config.yaml
n_layer: 13
experts_per_token: 2
d_expert: 96
normalize_top_k: true
balance_bias: false
router_z_loss: 0.001
groups_per_token: 2
norm: "layernorm"
optimizer: "laprop"
beta2: 0.98
train_tokens: 300700000
steps: 4808
dataset: "wikipedia_en"
Below are experts of layer 8 (counted from 0) of a mixture-of-experts language model. Rows are named router (the router's row for the expert), up (a neuron's input weights, with its number), down (a neuron's output weights, with its number) and show model dimensions 56-111. Each number is 128 + 32 x the weight over its row's rms, rounded and kept within 0 to 255. Numbers have three digits each.
After each expert's rows: "mostly gets" lists some tokens that are sent to it at least half of the time. This comes from a sample of Wikipedia text that the model never trained on.

# expert 44
router:160097129042096191121112167152124100145095121062187122155117147113136097079154133140134133134133092181103125103133161138138138088128142138099173143151096107121133156110
up0:165116113122128166083130119117115108160144179140167117159150119110063144138141143180123158106126102114182115124168149088159140066116182099159181131111102079121108196095
down0:122159085168175124091128128107119133083171128126133103167128156147101154133144181142134160141160079130098148114117131168137163118121173057172169109084079118050093146087
up1:199137153154181189121134158103075131156106145077127146110131160135145120093156074113136151140080161097132176111112134133122141126162110113127141087104128081126131132118
down1:120131147107113107107104109075148140134118158167099154129132082184149121131092135076158159125100099155148079132134133157150153104152153132160150088113190113053157107115
up2:109133085150136143110144062148125122166107109133190068160158129130138086089165134088091152120155141125207106081165137105075098111135106071123163132192112082119134141190
down2:124176078143104096068150120105111105137158104157100129163116093188099129132158168116094144150119157149096087164160121119089092108160104158123096137152175142120140140181
up3:190126136118150126089144120116158147113088117138162134121104117066126137149188147154136130165133101170160122118178161154147119100147098218147126085110094112141096130094
down3:127147087149109056205130037095156145149134110123131149126162126123093122120146143145118106141115166110088114192148134132140125144086096135140078108171147110122085100150
up4:141108138148083131183084167156149151107075138113134055108064163159090076088084115151100165160117102132112164063168093112087168146088121073158120106109124207112127069094
down4:111093132094168107150150141153142106155131122134100187129135128130145127132139091123126180171176120169189085130114145122152059128144104116140206106073139181118130145166
up5:092155140091114083091151145167098127151162116170092159099122143176153133106185081114197108115169145167119120132146141112111109107153114149107101107151127194119174114125
down5:196128089127094121135123101164075122120192120118093093119111165201071165152138102083098150131171128148107152113083130111099181166140179217110090125137150114123123161079
up6:133104178157131156060086186101086099209103116112134125155097111135068141097127108134095087070075084157085136109105131119145129126184157175080119113139078093104105211122
down6:151089045156132086110154121156117093142154150087194116127165122155122087120053082123193116134102067063134072105113170181137138150096117146123101098101082133096186140042
up7:089137146099122161100096130132120074157131135098169132150104141117091134141162116084116175129152107173126126098116165125120141197135124152136156133095097103156106172089
down7:095156156178114145108126092111106117114162125114134098141102123162089140136153174214148133140196180113179125080082119129139091127129129165123058080104177102082138104090
mostly gets: " no", " he", " mono", " du", " sp", " para"

# expert 41
router:153080154061099142115103153178130074166120177086138126175137154107154090077151114166137132109150092165129158067122138153087142148136167104075175156170078064106147144114
up0:102173149122118136087173081161050136118077139166152121108127115159161130127172073121154081114115117129135215090112136150105183196163083180110136095120051209070110130061
down0:092196109198077133116134097146089134089141126122159141157123054102113150126088183118125154143177088080176124115160175113090110145145126160151098133085147118157153195082
up1:130155141086135129110163093162152121117151145105172167111159131130057152109144083145103203090119141203204130116136161102082146194083081099134178181106109142105110100094
down1:151133119168133092156140131131102100146156169151166136117098130110128113133163121117171125128095140054117132136165144163127136069136137173131101129137126080111118140146
up2:133177111106118187175125098199152163111116084113154205170219132095109115092126138089123137059140170110123097113099121058137131099098118104137103198184204110117166129153
down2:098135152107166137192112130155126148154085149069108131165159088108130128149130132114113151074093137123150134182102128113155106065116082146098116152135109149121169131134
up3:161162174144113077159156143111106104124129124118189120163140145114156150101125102093120152171105099147131110160138100113144181152161146100119079113050082133138143085152
down3:134098154167086115119081106095116190096127160138124082147126079166069161137063155102081127143174130134089110130108130119156151149098110123169057116132173109140123096122
up4:166111185110096117095087144133121100140133126128132105136118169137147096117226119112137149137105097111146081104074101172171129115080115098138109054083124116165169156183
down4:115113132072072155069087108117140113148142117112168097149050119094144079202141084158149159179134126085141119139072151097146084176131100154102090166152102112092162137102
up5:163088174159123174132116123138194142125130175142115150161165146137161127163151131176114142115164100136138179127185151088083193153113093145162113109136097145093115143081
down5:147074108121120141170134117157148124133160147155129147136059124126141144156139112085165150181130116135065177174146102149126069098133157131129050125102070060176147114181
up6:138116112123119116097121115137122134137148193129150107148154123137126068131081142190155137128146119114158145115164150102161112158083146117060192126147092117160057154138
down6:069083120125145100084119174154137109103085160092120056091111110096165167126158139170122181133126153106161129114114145098063079131146123140124174133177137097146153097115
up7:132132165146125074118144125100168083119112106128165095175146103144156104151119156126149167099156142140168195088118120077158168193103150144136123116146096121110171107141
down7:169110143143107127101134156172146127063148144170079127110161087111077106158099133122161204180119111130157106096100154118150173097073096143086129139187100142146125171104
mostly gets: " having", " have", " has", "})", " Succeed", " had"

# expert 58
router:159134122083134169155085164163130060118086116078119116148120190127104090074140079169180143131158111150117137134122132175085118160165141106106165148171087148071107132124
up0:169158101129145121121127209100142142147057128093085091102156180170093155098030107127149206116131137086129105115132115128120045099108148130110121138113085130114103124120
down0:165168099120218060146208131098130072168087126102162098104185109176147133117141079103101193168157196086173119145077086086152113095115101190116169091146124182100087098096
up1:156149145097093114181199140126154101113143147110130115145185111157107139147126143099111123084111133134177160112182124136078117134190137116103121122138083171147116098110
down1:076140162099125123137165113133125128084124100092097160103149069082081100166113149119114121050196074053139135111129145178133066163147079166149074129041085103082140120078
up2:087164175129175149191066220104114092096125120096123133171086104138103132102173163142148122164082119141154163140135174128120101169154160177173110119152064158116131116125
down2:104119127098144093149204156069116133112134132122082108125135148181131123116072143133225125139145122121124198091068140180121123147134113222181125108155107136127120128130
up3:099156112154070078153128174198172163096052120101192161142146118041134143163120125148097088079181129147138190148094111132126171113129123152167145082175137100111124128144
down3:146164120126171128177135104096133092020154143102094128112150106049166132096126145130147129114113173092113103123117136149057190155158107077075152087160141163140098108092
up4:072140175157111070131111131147132105115153132123074126165099146138132136085169090140152184178146131160035147076064135091115078094133149095068071130096109098149140099135
down4:092101132118120145115148144064176155159136142117128107144117161092149233126140195110116123131099098108113112089108100116136137152177135096136110180078159113088110115181
up5:159124124177151117155127152123086142147150135133192112138217134115113105079124094137094111157129174059089140144144157129092095105103119158166125156091128124161147175150
down5:034113132128194178116148112198133100117172155101181173105182155192086212091150126140081123082110143090113150037122177130118136135184135148137132188066167087136083111155
up6:143129150107160083126142085141147073146145125146099196170182126149186095134106096139122185121113114098133125092172066143167156159146095103116074141128123100114145162115
down6:168100142149148111083073141098146118153114085142109116144088129101157120091115091110129107100201044118128115112139166123141132121109118065105070149061141163094080145124
up7:102130103077139064113153119103076139122113158107152131118093161102072152083150108094139129179135113157177134174143155163132147096096131106100082141104089134129156079108
down7:147107187114109138076124126108162086156182103181095217104119166106117100070188106102069112128165073162078132158092133131175150129113096103088127086102129137088096164140
mostly gets: "tract", " access", " contribut", " trans", " surviv", " command"

# expert 40
router:152085118083086126131117145169145096176100158106167132170107156068154111073119111156111109114162079148136158100147109180119121126150126140109153158150065113096103158111
up0:090125114079100126124148158172195076119098142143119167131143131148145126137138122141091122090139126109165049151129118138130096095199125155071090075136127133151135132078
down0:165127155121141068133084061160100120127110156092121147161150114202141131107176124195068130140116138098113119121112185168102133172152135127094135124158067139151084169061
up1:146111076084141130127144162130177148119117156145173126192070119118124116162181152130132127073117172096133156135064140111131083129202094123169099108194077143176074086066
down1:104187123108181126164141151099127065143107152114129082142165078097131149111145128104081132041032151132093146075073099075180166131150146174122126117093106153131087131101
up2:173157171170150115114145144104107165113143130118138190081095137138082137114138121122143097106080073134126168123108038100147127119129120125138142160146137119139186118206
down2:154166131153102124165143121144100097127121140144100166174123095097129150082134166170142118167125094125079125158086077124112131149116130152171135168184079130159162151125
up3:156166115146078183125133166111186143115094153097081155094106175102124104165121172141100171153144142110122140086095115109153155171097097116133118161154155152034128172132
down3:184170112099115147139158139125154088032147129123117086162127105126137068132123150148112103106137126172157119138076150126119162085131123082169129140141146109129193125197
up4:106120093135041128144135096138113102151088096098101136160156162151145137147110140149150138161133103098139174088151149081140116148080133144128121115185097119106086098078
down4:082134103133130167094126124174085121096146090133048116166148115180150117131160104151157129159110136048115124182114136143088137206175161130095193103114160067129087103097
up5:058176069038162099130127121160175077133134164090124127159129110161132127113192132166138110098123108162136123103134162134128106179207114158102106150114100178198155106138
down5:114104102131150059133109040138123154150203123121157206121155134175151095151203146139064106128109175143158148105093179100128101149167169148108086137111101142149131111095
up6:133114113131150110170101192118176190130119136122148130109138119156115145119115117182101100106177153116149127140128138170155138049181125162101111143125100122146117117119
down6:099153147099091107154119112067105077149118137121088126167147110134126202135127094092069105134101134092140143122138141145140153143199143167102140146119135194160107138121
up7:137169140082154117118127096126123143160107168132178125159206145190139141125163111125128146104098114126100150080160136106128135142205142111167151112138098144158085154095
down7:121074134210123143101112150079099200055124070138162122116119103189156105177136096115153126204129098129185125141140122155130143113142100153107165102057123105126126101138
mostly gets: "|", "=", "←", ");", " either"

# expert 59
router:145096162063101140178084160162168104172106128124104121172158193086144055096109101186158132113119087162097145091137116176134139108162175114060179177176089079113113135120
up0:121122152085127148082114175176159099107078148120127156093186144120122094137118076178092190131094165110073172134087097124106099125050118194119088132143130100133142102134
down0:071120136163112084129127150127091112068113171099143122137084097136112163107185086175144107179077106104117141122102117176121061160102152095159123165170119160066159176129
up1:096151094122129176147147112133205135147097166157180145144064107114138118137129090096062127116119099134100099092162099126150143096088092116093153114166086117123131168055
down1:122149072140099131114194137110113138137089104121152208154102085144145149112155189111082089106114107153108131145231132177092141123145105094124116126146111183140073101121
up2:115093178170144119130136127127140135133096097162125135153152201075103090136120080117178146128110097169103187139137120122146148162128109103143147145164094118078157125118
down2:133097099105161121024137144117139121201079107104083143076177098109129122106184150164111073108031124117141139147105126149148120145099162181126132174137152143119125179084
up3:122092146108137141146172179130095098202092137109175166115176150124143095149115171125205135120126107099104130144119086105148163143088123129146152120148060088115142113134
down3:109156143111186124092109177159110079089140158095150138048133176131100100099161089156142087127084173089124105119089118147156164118113204108157206169173114120091146105130
up4:085169130165067149122149057099075084130169148148123088115129202110103098153147139189193142098111166077100124143142090176144156157094144150147193109099123119141113125164
down4:150116156114162113165101126084167142142088130156135135166133116146168140106171086120079109074132096095126102122111122202142140167152091145135097136114115125169164112118
up5:195147155137077156127126148131095156139077131128172204179116109140116132125174076133098139128113107207112124163112159122087137121141097156125137098189114172111139090187
down5:128135087126122044139152138126083081118121134096114090113067103155178131156142090129135133122150127147183138185099140132093129171126141128121120104117067118121111075198
up6:091123145107085080154128088117117137142160127076093104143118132130102143101112180123160095165123132135145169173140167155141162074142176145173175150124117158129128121133
down6:143137130120159082193111135135105152080151123102087090160076125145100141152117113115155156169129091160163171122110117151153096152057123129155146155098188139131132106161
up7:084119139119145166132141102186156107194153155145122062087126149140048086108131092106131088133139123120123145123097116106158045159139090127140152121135111112076097091230
down7:159139150105162189114157144126119103126131139112153150140105164198132130187105106127127078131132112134095182098085125125173169103125164090077132175095166156147124117156
mostly gets: " members", "ations", " students", " players", " events", "ities"

# expert 9
router:174079092082088156128095156196156062181119143059156138149138137043144076079133134137127103093181116174108129115117133149094133086144198116115180177125130126072125135095
up0:117100139113153094098121088179133123119124142137120111110121145116099131147168143200106163160092094089145081117160185136125082075190132120161133061136117095151133116156
down0:156156085161150130162097110157130104131122088112165137142161090107136162103104130145123111124086172181106140144081138086177060117193115144150177114126177129097106091109
up1:095148087103092115087169129228127091136136154082110155121112181072125049128099155086138103080137176117087115150196108155131143116130149111113123140078109082068140141101
down1:121149083124116139090177128106145098142113129174123098079093159123132133133159118175121113137185162161108104142123152093098141143083122094143181159136151105123137142185
up2:110149124039149123108147135151140115096155179094078067096147139086163098125083125113098066163185118129079173146133111133066124143153137078123123149128111098082092118126
down2:114119082102173113111152085154101115096149098171133183085108141150199107114127124180165111077108112116098082135141171083097146140176136117176140107110133042160104193168
up3:128135133085101107127141187141075108157101086054166166141126135113134100149212180140058133150173141151099146132184196146117090139114158118149123179139125081145149131147
down3:119147061136115071172116102178127134087136159071124141131153125092146172154202167139113094130128161150106152126128159145180112130132158095133065130156167125097074122149
up4:160141112126170126185084126139187075107106148136156195126131108145076082148094100137184093143193116108161104142067139143125103132082119170084166103104135126222174172061
down4:099170112145178082157135125094139157075124110079165071063146114149147120127148128116153178110156124121113119144084203147111102152108106125133144130137186174102139088107
up5:113134091108144121165103127140083109081144148073105151134194130095176106111140116079119115129146163111104099112197152111148073106167099120095151146148126128098151104127
down5:131099127095089116136116145114142152118134107143170206124095122157120084199166094135134121135145132123168143099074105141122109163142115175173117125110082155125152151122
up6:134174142135140181133125086148112100108129110195148148136157083143159136127141158146156165138165117101205104091075115102130138131090110138146157103126122086103157124144
down6:153131155144137122027185120176126095172101107109105101117173182095135095119165157103128111112147147137185077166113169116111135138120180084131155205152117092130119132116
up7:093150084125041148069168123146109083190113147159102102171100115171103144169149133139116107096159124167127133160102122122093144143153146234158134100103131140139112143136
down7:160099061134086094159199138174055183142099138147141086127142117147144135115097123125097117170115081094095117139108083099164132093076169106117105092119172137128167152110
mostly gets: "ão", " Grand", "ía", " Jean", " Juan", "е"

# expert 53
router:147094117085094133136096146171136102136127170092163125185110157069156083090154113119168152114152114144161154116108127140096125134122149147099149151145083089117096154151
up0:116190150134134125109082162117182125108099102101108125097054100100106117095128092112105077121127137122089064091201120120176104126090138103096090116158143135135095061093
down0:124134117113134095107139112106070122182163110120113116085135192176132125123112097108115084151112142149136150082156096141112195140174123130074141056140150121196139148132
up1:099128176125124139186130145120182151105108126157115148173158159112126107109141151165134152086123125127157148151103069144180076099137124207146086124156102114118176137169
down1:134099126164169106100143101094117140078086124094141146152109131071180151097139088162138106108107156195147152117135083126085115136081151092117101058136178094127116114159
up2:138177077149121146149122122136116154105112088108069114127130184164069134121116112193195158092097138153151093091154097104138114110071117124160140121103091077150163201134
down2:131150099176126082156123073150048150129106162158173124108144119092132133097089153211109151136165103140139115165138098188145160120157128143099142145155128126105128159112
up3:106131055130115108077148155104115170116125110131183164143097151108185107112158155123108069130134137067131191170136198118084168169212143116145174140125140101143133159098
down3:166101131105135172044155155142082110137119135137106124119133086131147180027172170119097076153105149139129129106144104100107113101131125112150130148128158123077137130137
up4:170145161096139174110142096137135132126132125159113149101124151134108140134138144089110144076171104101127221114125166120145055061092099111163165143127082091113089158068
down4:140117075146092197119158114111107100150138122196123133105092202125038125137108140159131115050192189109120178134144120117103109129114144148124109103157174160126121147108
up5:157091126097093154175140172136176128102131216122176073147162163099200160151119122133110109087131165119151126145108159138070086147111105096105071150141170150149056184141
down5:172111116124156145113121163124084077088137131117128103093127169143203158079090140158112162153151213088157133147148105110084160164122125172176094116125074115137152091104
up6:071145079094151122108136139140110141130132101145131242072128208161158122100008136072082103135137143118140178138111090132129127196070120152173143132110155097128124140139
down6:119147122135114163102134169125067096079150103175154153090091110113153094144095126106182186163096159131140120147155129082128097133111112205167163083138092098103117120196
up7:091131137169146146138059223106135080110103135090157203124127138153125109113106088119137156087111159146156103155070107105135146128090105128166119169141103134117113104121
down7:144186075140121092119205112124168105112072155122103132113144081137165113142062183127129077099129145182122148129119160078091176151084120087102070104207089169128124146151
mostly gets: " Seven", " eight", " Six"

# expert 62
router:148107116089091141147081168167207071195122159074170172175144143092148062080103091114135103081162057177156162095117079169055087161147175129060130126121093141089131122091
up0:158132102101155161137151150123160095127090077150086086054126124134165151134103129116113170159120135130124095100138128101120117166180181126075078062117111106139158197096
down0:112128070161114129109159167136110139149110135165099148170124133099161081153113149132106140154087196178148141091141135095092098093200056087146159095058118170151106094106
up1:115131115137079127176142092147094166145071157123087198105114146133098116065122173111099143146126102144121119131117080153130087135201147163127119143153133134121124096152
down1:143146149176128133130134142118119105101148153114099145114119193168150140066158177050135122133130122082150172041114106088212125130137101066121169152159110163165146109172
up2:113159129109100151138125118087141157159098189150100145155105135138150087106101163135116107162146102116160106155133133137074115102150135114124101158077148101127162107112
down2:138143077098184141175105141097194078135120183130155125115096128154205080125115092079168129144130132085166145158110096147110077157119110186100136116086068134105157189077
up3:071107115133133137105137154138194174099096119147173167138078121118187135137076112073114134149109125109148166180147075110080082127164099150086125102178129119142193096114
down3:136121142138127124191082135107112148070158119167116043139124169110154137162176145100140147147091122131136126138105115148140121167104107077113180151151136119194100115156
up4:145153096111105097111126079139197066145134162080119134146184160155102133123155111120133104122129049067136082118137135115106080154133151167072110130099105159063116155072
down4:139197123111083100121129077153126189107180140136086126120136114058103140085138133076159112146099141125196147142123124083146109106131098169106106129165116118107174141134
up5:146108136084124147105168124126247116120163139049189135097166132109141099116037122111165132115081128127134136084127093172074114195153170118118072126073140089068133143115
down5:113126076121174169080158086125077151065146143154161163088118135093115142113128164145188091089185068107159162148082124105144098105143120133069142187094137112134139098182
up6:100120130053088183175143129106037155139092118087161076102162132100090144158113167140160098136111127113174119125075111103096154133017141094093140117131118120154072117169
down6:094143167159081088181175144128114146162117155155148101166127073114174090125154090174105165167092111133129131140124163143074133160098163197099132142143184111106182078100
up7:185141078151133115097157134147091105143145124123194161129135114186102081097128085106159105144093115235153100087145117143131114124199111170200168088182100158111127135122
down7:170089137097146135143157138136130104093144146162166103101095118146116126156091107139129142176087147178106105152091103095159112097156232174102107121158142198143130144080
mostly gets: " Buck", "eck", "ng", "ot", " Lim", "tt"

# expert 34
router:166077131130075174143071133179167085130113148124140142168162158082167071091128123191149112133161086155120168097119158182116125141119183135143193158145114101096144114121
up0:148114132125068199106127103166093167124086101140167123184177128161151094101141113101171112105206089135199156104118121106089124101137124144160073135188124146141131118155
down0:140162151083137108121068118158102104118139162122095144151142099171146048109127103141107171071136120140138142156103144131146136116139127084138117126178141114107164103108
up1:239146113129106105078114178110137079140153152127095154116156108206151108126115162185072157090132138118080141131100175101112105144105128150129116157057127106149141115153
down1:155208115142146131134127170132096139161073141057126139087139112128176109134113073140123122136117141124102125191090121152146111123136114148120162115091115118129124167071
up2:114081099127123199179194099104050096107143089113162110194106160077125110138128112132131145146145097184086133095098114161107142107197100128145160124175167098152131117144
down2:208160127119124148227159123139131116044097111172185103158114116106110128166109121184162111127191085156105166161113128090189130132085131130135149109152110138087130068142
up3:163174169137156127101090131167135114094094065144216119111146138115097116156109165102154117133171128219164125145104168104131090079143151133134175153100082092131108128149
down3:097172124176186134061106092126122131089112150133169115125120088120126091083130170166138139106187126170198157115088150099145123096118169126154159135105080115116117147105
up4:125116155092111086063143113112175128133114120124139080151162136135070133130155088137131091134109125183080118179071120119139205070112103182112152128143088081111109209106
down4:171082124132102122129136090104115147178153126088124092107077101119098119153123138135134200137137121152150124104130148120158126136117126075120104150184087118103164126181
up5:095121052115084153069106135091050102127137189134111148081098102128138129116105149172150164154081153066139120059116147122145131116153109191125095142152123112160124108181
down5:124097118144100138177090170095137169148127164163108127098170123147168169080153075133082129064105134125095125175142141121170096144167135132165102149122104142118152119111
up6:159111158150121173121099188125088124079049112122147057157105109068093138140147132092125108193158072130117132155171138130122138106139134128125136093075098078114144149161
down6:120090204128122142099097128098122095134134123126109165169094093145157139092102133186127149118133133128167140135117098087090135124124149149087164127178140189040137115124
up7:171183077128182132071154163107079084121075105099168164129159097112081115098129137178154115135145133161135095121125104081122110068140149152128151137213141177104148141127
down7:094095108123108125114119202138078157145166123108186088147132121112060119095103139074133089051117090095168131152135077138128132157157141173132164138099108169113132082160
mostly gets: " non", " mid", " Occupation", " Born", " Genre", "Member"

# expert 26
router:151111161095074143151095165181158085185111173078160119139143151089139107105134085161153128110184126174108119094131133168103119133120159134068172148168110097098129159138
up0:142114092091134101172127083151131139141185144143161120127134145119118137158144126139093085137108158152133074092138114158128162078201126120101176184131143136135165116153
down0:130126160106128120123153082123142128146065092155123125155152127130122163080170092068112080089192180142138125100129125150182091117150159133157140113136114118162125072150
up1:114129168106111125071095156066102125121175137083148106142103115091160128110089117113101080149132134112147139158118169138170128113079111096106105118184133139126167161123
down1:108096168180209137125123141116147172087160129111175077115105074102088169134196191098138177107091107114182165143182126167145121098108148126086156120113138126115149131156
up2:139138147107057154158115175135162141152180134107111081100148119163097134113090073160163179103109090124100141188190148111110101107069119080094130150054127130110167090085
down2:114058059135108093102100137112101144155107161120120136151102097158115104093178076076115198159171094155101154196101108064214129135084135190127171123112058119116147096098
up3:112106231147108078170097055082175107138112123182138182152116122179116108098110111144131090098083090122108128156121143136092115181148100167099053157143096167085098131119
down3:119104124124177109150127184118102149117097110152197163099080152123138158153196134175166123146095164064135113178141127150068145087123091148137096119117141115159117110113
up4:164093134134146145161140187148122075158076140128187076162110123111129130093103113115137141185117143136073112121104080109143063126107147043099171124123156111141114135098
down4:121183088157175124124123106105154140080157113142168154092126115106126151114123129103175084128135109196150120138140125084165115063147162180135126158083153138109093178064
up5:157085130094113089096106063101114156114127122120093117113110114125105147142125106221107194125109130094095105133142108116150069083086164122112213158114162096121112137214
down5:109129084090167143188138124106138112105143151111096127121144093130210103101105091102128110160188074100154109146086101107144119195087124132079172158104195104116130120162
up6:127182068164112205113072155155096075177070138145155108152111161109115122104188128142151096068144129134119044081130049118177142138117175103142164128122147135177124128146
down6:121186132095096127115137089131069088161142107172199068099126115113125084097116137079175134128145144105193147149140067189103162084125135194161115165200119156104116132127
up7:055135148140202183217134135130150140152122123110123141140135125130143145129128161115117166104127118113137111076149118109114140129136162156123139116161119106077158089133
down7:122111164173116144137157159115173132109145093153095082169122149124133131126139143080162134098160156124197131119145160117136115081128131138137095182087124156081075093098
mostly gets: " attended", " assistant", " renamed", "titled", " Kansas", " York"

# expert 51
router:163119140083090209181088131173181118134082186114142144148131160101111090118119097138151135111145078176150124051144110155119123112167152139076183156161104105086093170139
up0:082149059104114110130074205118170131158152149044154084143181122109124127153137078115187158134102119155133106119149147122145120129133129196112172071124155149194113080123
down0:201076181100124116207117147129085121093162099182207114166179119122135000126160098123138099177160099141090093122104175122111107134172144113190149162114118106145119138111
up1:135133133159105120083152103139112117106063077148150157133141124100102090078144223181166081132102123090142153159134057104147122145140077116134131165151089049141152153089
down1:134073135085153137105133134139156164123137146144141154173131160130113124183128128111159108126114186168165125119139132129140093083149152151133124155154091097104088177140
up2:177145098075107103176136138118130130117100167117150106077162096125070116118111173080150029117188098121146151152079086126121152109096201128129194192156122195129096137112
down2:140150125095176143130147093136099067112141154084133116101143148193115123079147115130117120154186132157096138114109133061140142113143144111125193140091116153187151138077
up3:140116113166093092182056137122195155182129107115138127173112145175111130128098115104135146149127145135150149112147161187107223140108114159085101115082117133141068050117
down3:162105080174093114155073061127164140127156139154154166122117141164143070119124125112141154104096123140139140084146123157115132092106172148106096122128126146117070123193
up4:127120168088117124136089128094103120120168128121090170128121112091213121155137124134137176123147134162118138047168190124145229206154136152092134111113109095148102079225
down4:093103168097125165154116127089096147124154162178109154104135104146126122137077154118062143107142148149120101062126146157137112126108155116137152166157133089119129082126
up5:158102097137108120133128104113132203167114145139076095162113165055102133122182086192122127090131170097114114100135171133131095136126123118121052116108120204096175107192
down5:184095089158116130152189084172077121094153117091114115094110098166147073119185120153133160111165095168079108089098128102152119102155094181113154102164139086070171122093
up6:107137115129118108135094218130101139116117088099159118112129119137110118136105081069164139156082088127134155117155114140119114106112103210086132106149117154147152072106
down6:115099099108173098131212169135122113060171166096106160095060182040185085122163158140167178164118200126155142120110104176151067123141145197080157086139068082173133155130
up7:140128121170046167130146152165146175130169114107118160134106162185155137136140114125122151152102152110092211063134145165078172181113100170122126115114142165086117142122
down7:128161061156153148070167124130184095151143113153090140161157114163123167145184106172106124083099107085159148122121130114134100103119130132094102132121170117112149133094
mostly gets: "mo", " Phyl", "c", "cc", "g", "tri"

# expert 19
router:167073141072107146160088188147144090149113121033135104158151158139177082087110089135163169081121097120139134075147144176086151131133175140065140202126088126111136117111
up0:144119142139080139202136160135149158170136129134149117137176108130163140093153185165153159156099093147136134125180120113130100120108133164101115131103150119127154181144
down0:189187076089138103117100126155137133124096108114146137223089138180114118129093133110082147140159191118154091098141110089132118127104121155124151096112142104085135123160
up1:153143120128177153166073100101193127110126087123133107124093172141121109144086110166076168116086081166168152124201149154117080142095146124151120159103121114117143142085
down1:132110141132141117104134101142108159178167101126097106143090154107165213147199171108073112100077119135137130095114102145087117063164149140068118187106069128116112161138
up2:155142095106131153117145129129118145101113094093127153072103119166149120107146101165122152136089139106200122142145061092061160127106132140117164171130065085127145111111
down2:123122122146126111139119169072103181066122100098144102116151101138159129138116117070139097134088121088132122152101140087137158173088106124137103169147109179121131166062
up3:208120155113093113108131156141129099130080201172137099149151146148098067110126104183092188071110153105126069085155145173117152178078109154101125106149137168083093154102
down3:098148111150126133102153174112087106153118145080100175102153148082139187082104145176148070164195107164124134128170096099088070137177142137116094167153159142156117083113
up4:082121158161090075102179173125101151090136124116125121126194112103113115148093178072155115151152104120106159180086131149120133159089178146106141178096089099117177148130
down4:058083135154146092123086136122126085145156159117148111096063119167143073158162121140134160139150130124089162120195094097144166146050114178135101146149174125108069153072
up5:128045128151092110201140181119104133110153117073191131145116161072074100111119181062142121097138140111146079122072136206133125122145090064184066118142170126124144130140
down5:111140115104088094142121135174120093101122132106197083129174128093106114138170142063099148154111141064074127219081168126143125156132134102122163098139153145138140115164
up6:154145191120115140083124061129169141130177136133119131120146116115134142128184091119128108156106144112168130108158140120105159106126132156127110127089121173111165143112
down6:124092116146122098127157104195146080169112158110101072174163094138111139131125174130105087119120120130112141119173110153116119158144173170148032130077167186135082061137
up7:103150113136082158146148154131146075098122103121141164145083094127164082119133123124125184195131063103150126139088117131105166139133190116133107031128067118162151151120
down7:108135107123163103116141096111074171160130169151146134093093203175151151149125118140151080092118110109132137079141118137127161109141080089148154125134125133125121096099
mostly gets: " J", "j", " Jr", " Jones", " Williams", "š"

# expert 43
router:145098090105113130146100154150136068194109141048177097191147168106145086064150086116126156084171100160133144084127106161088152111118141118106115177154095114102110133118
up0:149140131158101104216119166138172083140091131143156115133129139130133093094178079150123122136141150085093117105167124168073131120136119095099108120138107140052111095115
down0:123187100113165089141143109152158138113152191086117146112136153159155109164144036099100194120115193082123137098127128121087135166143112109148131143148113164104134162111
up1:183167128138174146094069170118054098148139084066134174092076100115104157094129154132132142151213131091103114160101151125074108116213108117155151122192072109131143172098
down1:133127177174124198134115124126118122114147164055082124086182165160113103119131153142163146197178123108117107103124061061116078198145079075108172144169107113115132146121
up2:150109118156090102159135084106170113058140118182149162142151115137132086155093112132098135128132141129080098151113119185107092189125160182160102097123087131079174124167
down2:125112113102120166120113113177124122096172127099116086107082097186099093150186087079139101114120143183129171113107141131074143086134133154164126195141159127137169130142
up3:090125098137120112116131130143081152079128127158222129125069097008114134115147094103141167114136129136088155143127105103130118097191144071132137131147126128114141103169
down3:097170102124109111131101137134112152143132095179171132138062113110178134138141088149155131163104114177135112181126176173118144124129083089116151118155198073153155082169
up4:084095126080098101175136111162115148154086147092176078197154136086155125129176165076143119144169112120030160116082136136153146154123126122104109141077162155143050114111
down4:167094167126135098125063108135176156132152092140106144099147114110167189107151184138142119147156109127144051102061178050155165050108076130143138099144113158099081106115
up5:126100104138119161167091132146154090127135145064126116160135131126144097139109131139137174134156082098115132076098143159083117168198044231178112108197151169201096163187
down5:090127121089133052184117151139044164174138102081125127157113127090103131099116097103100148055167103149070125147111158109091108174171095104180116212132147081139109091120
up6:134103102122169116121132120127135120144105095116164128121171128116091110162132143090167197093165111133027105133156191217125206186125152123122069173101119113133037149095
down6:169121106123044115139115103110149134111130139149150130120150080109098140133130145121067106144073154146140110152121136145156155206128172145073109075207116144097179052154
up7:152131120075079151174133076177110137134123166145109150143122100106187144142189161141093106160114080138113209125147083137164109085080154080119135138132157102147088038065
down7:148108185223082130147109108136121189152116128121171149120190133116089122118140159108112083110109162125150185123083177120120153154121101127132089154124112119080111079160
mostly gets: " Khan", "ensis", "aki", " Singh", "keeper", "maker"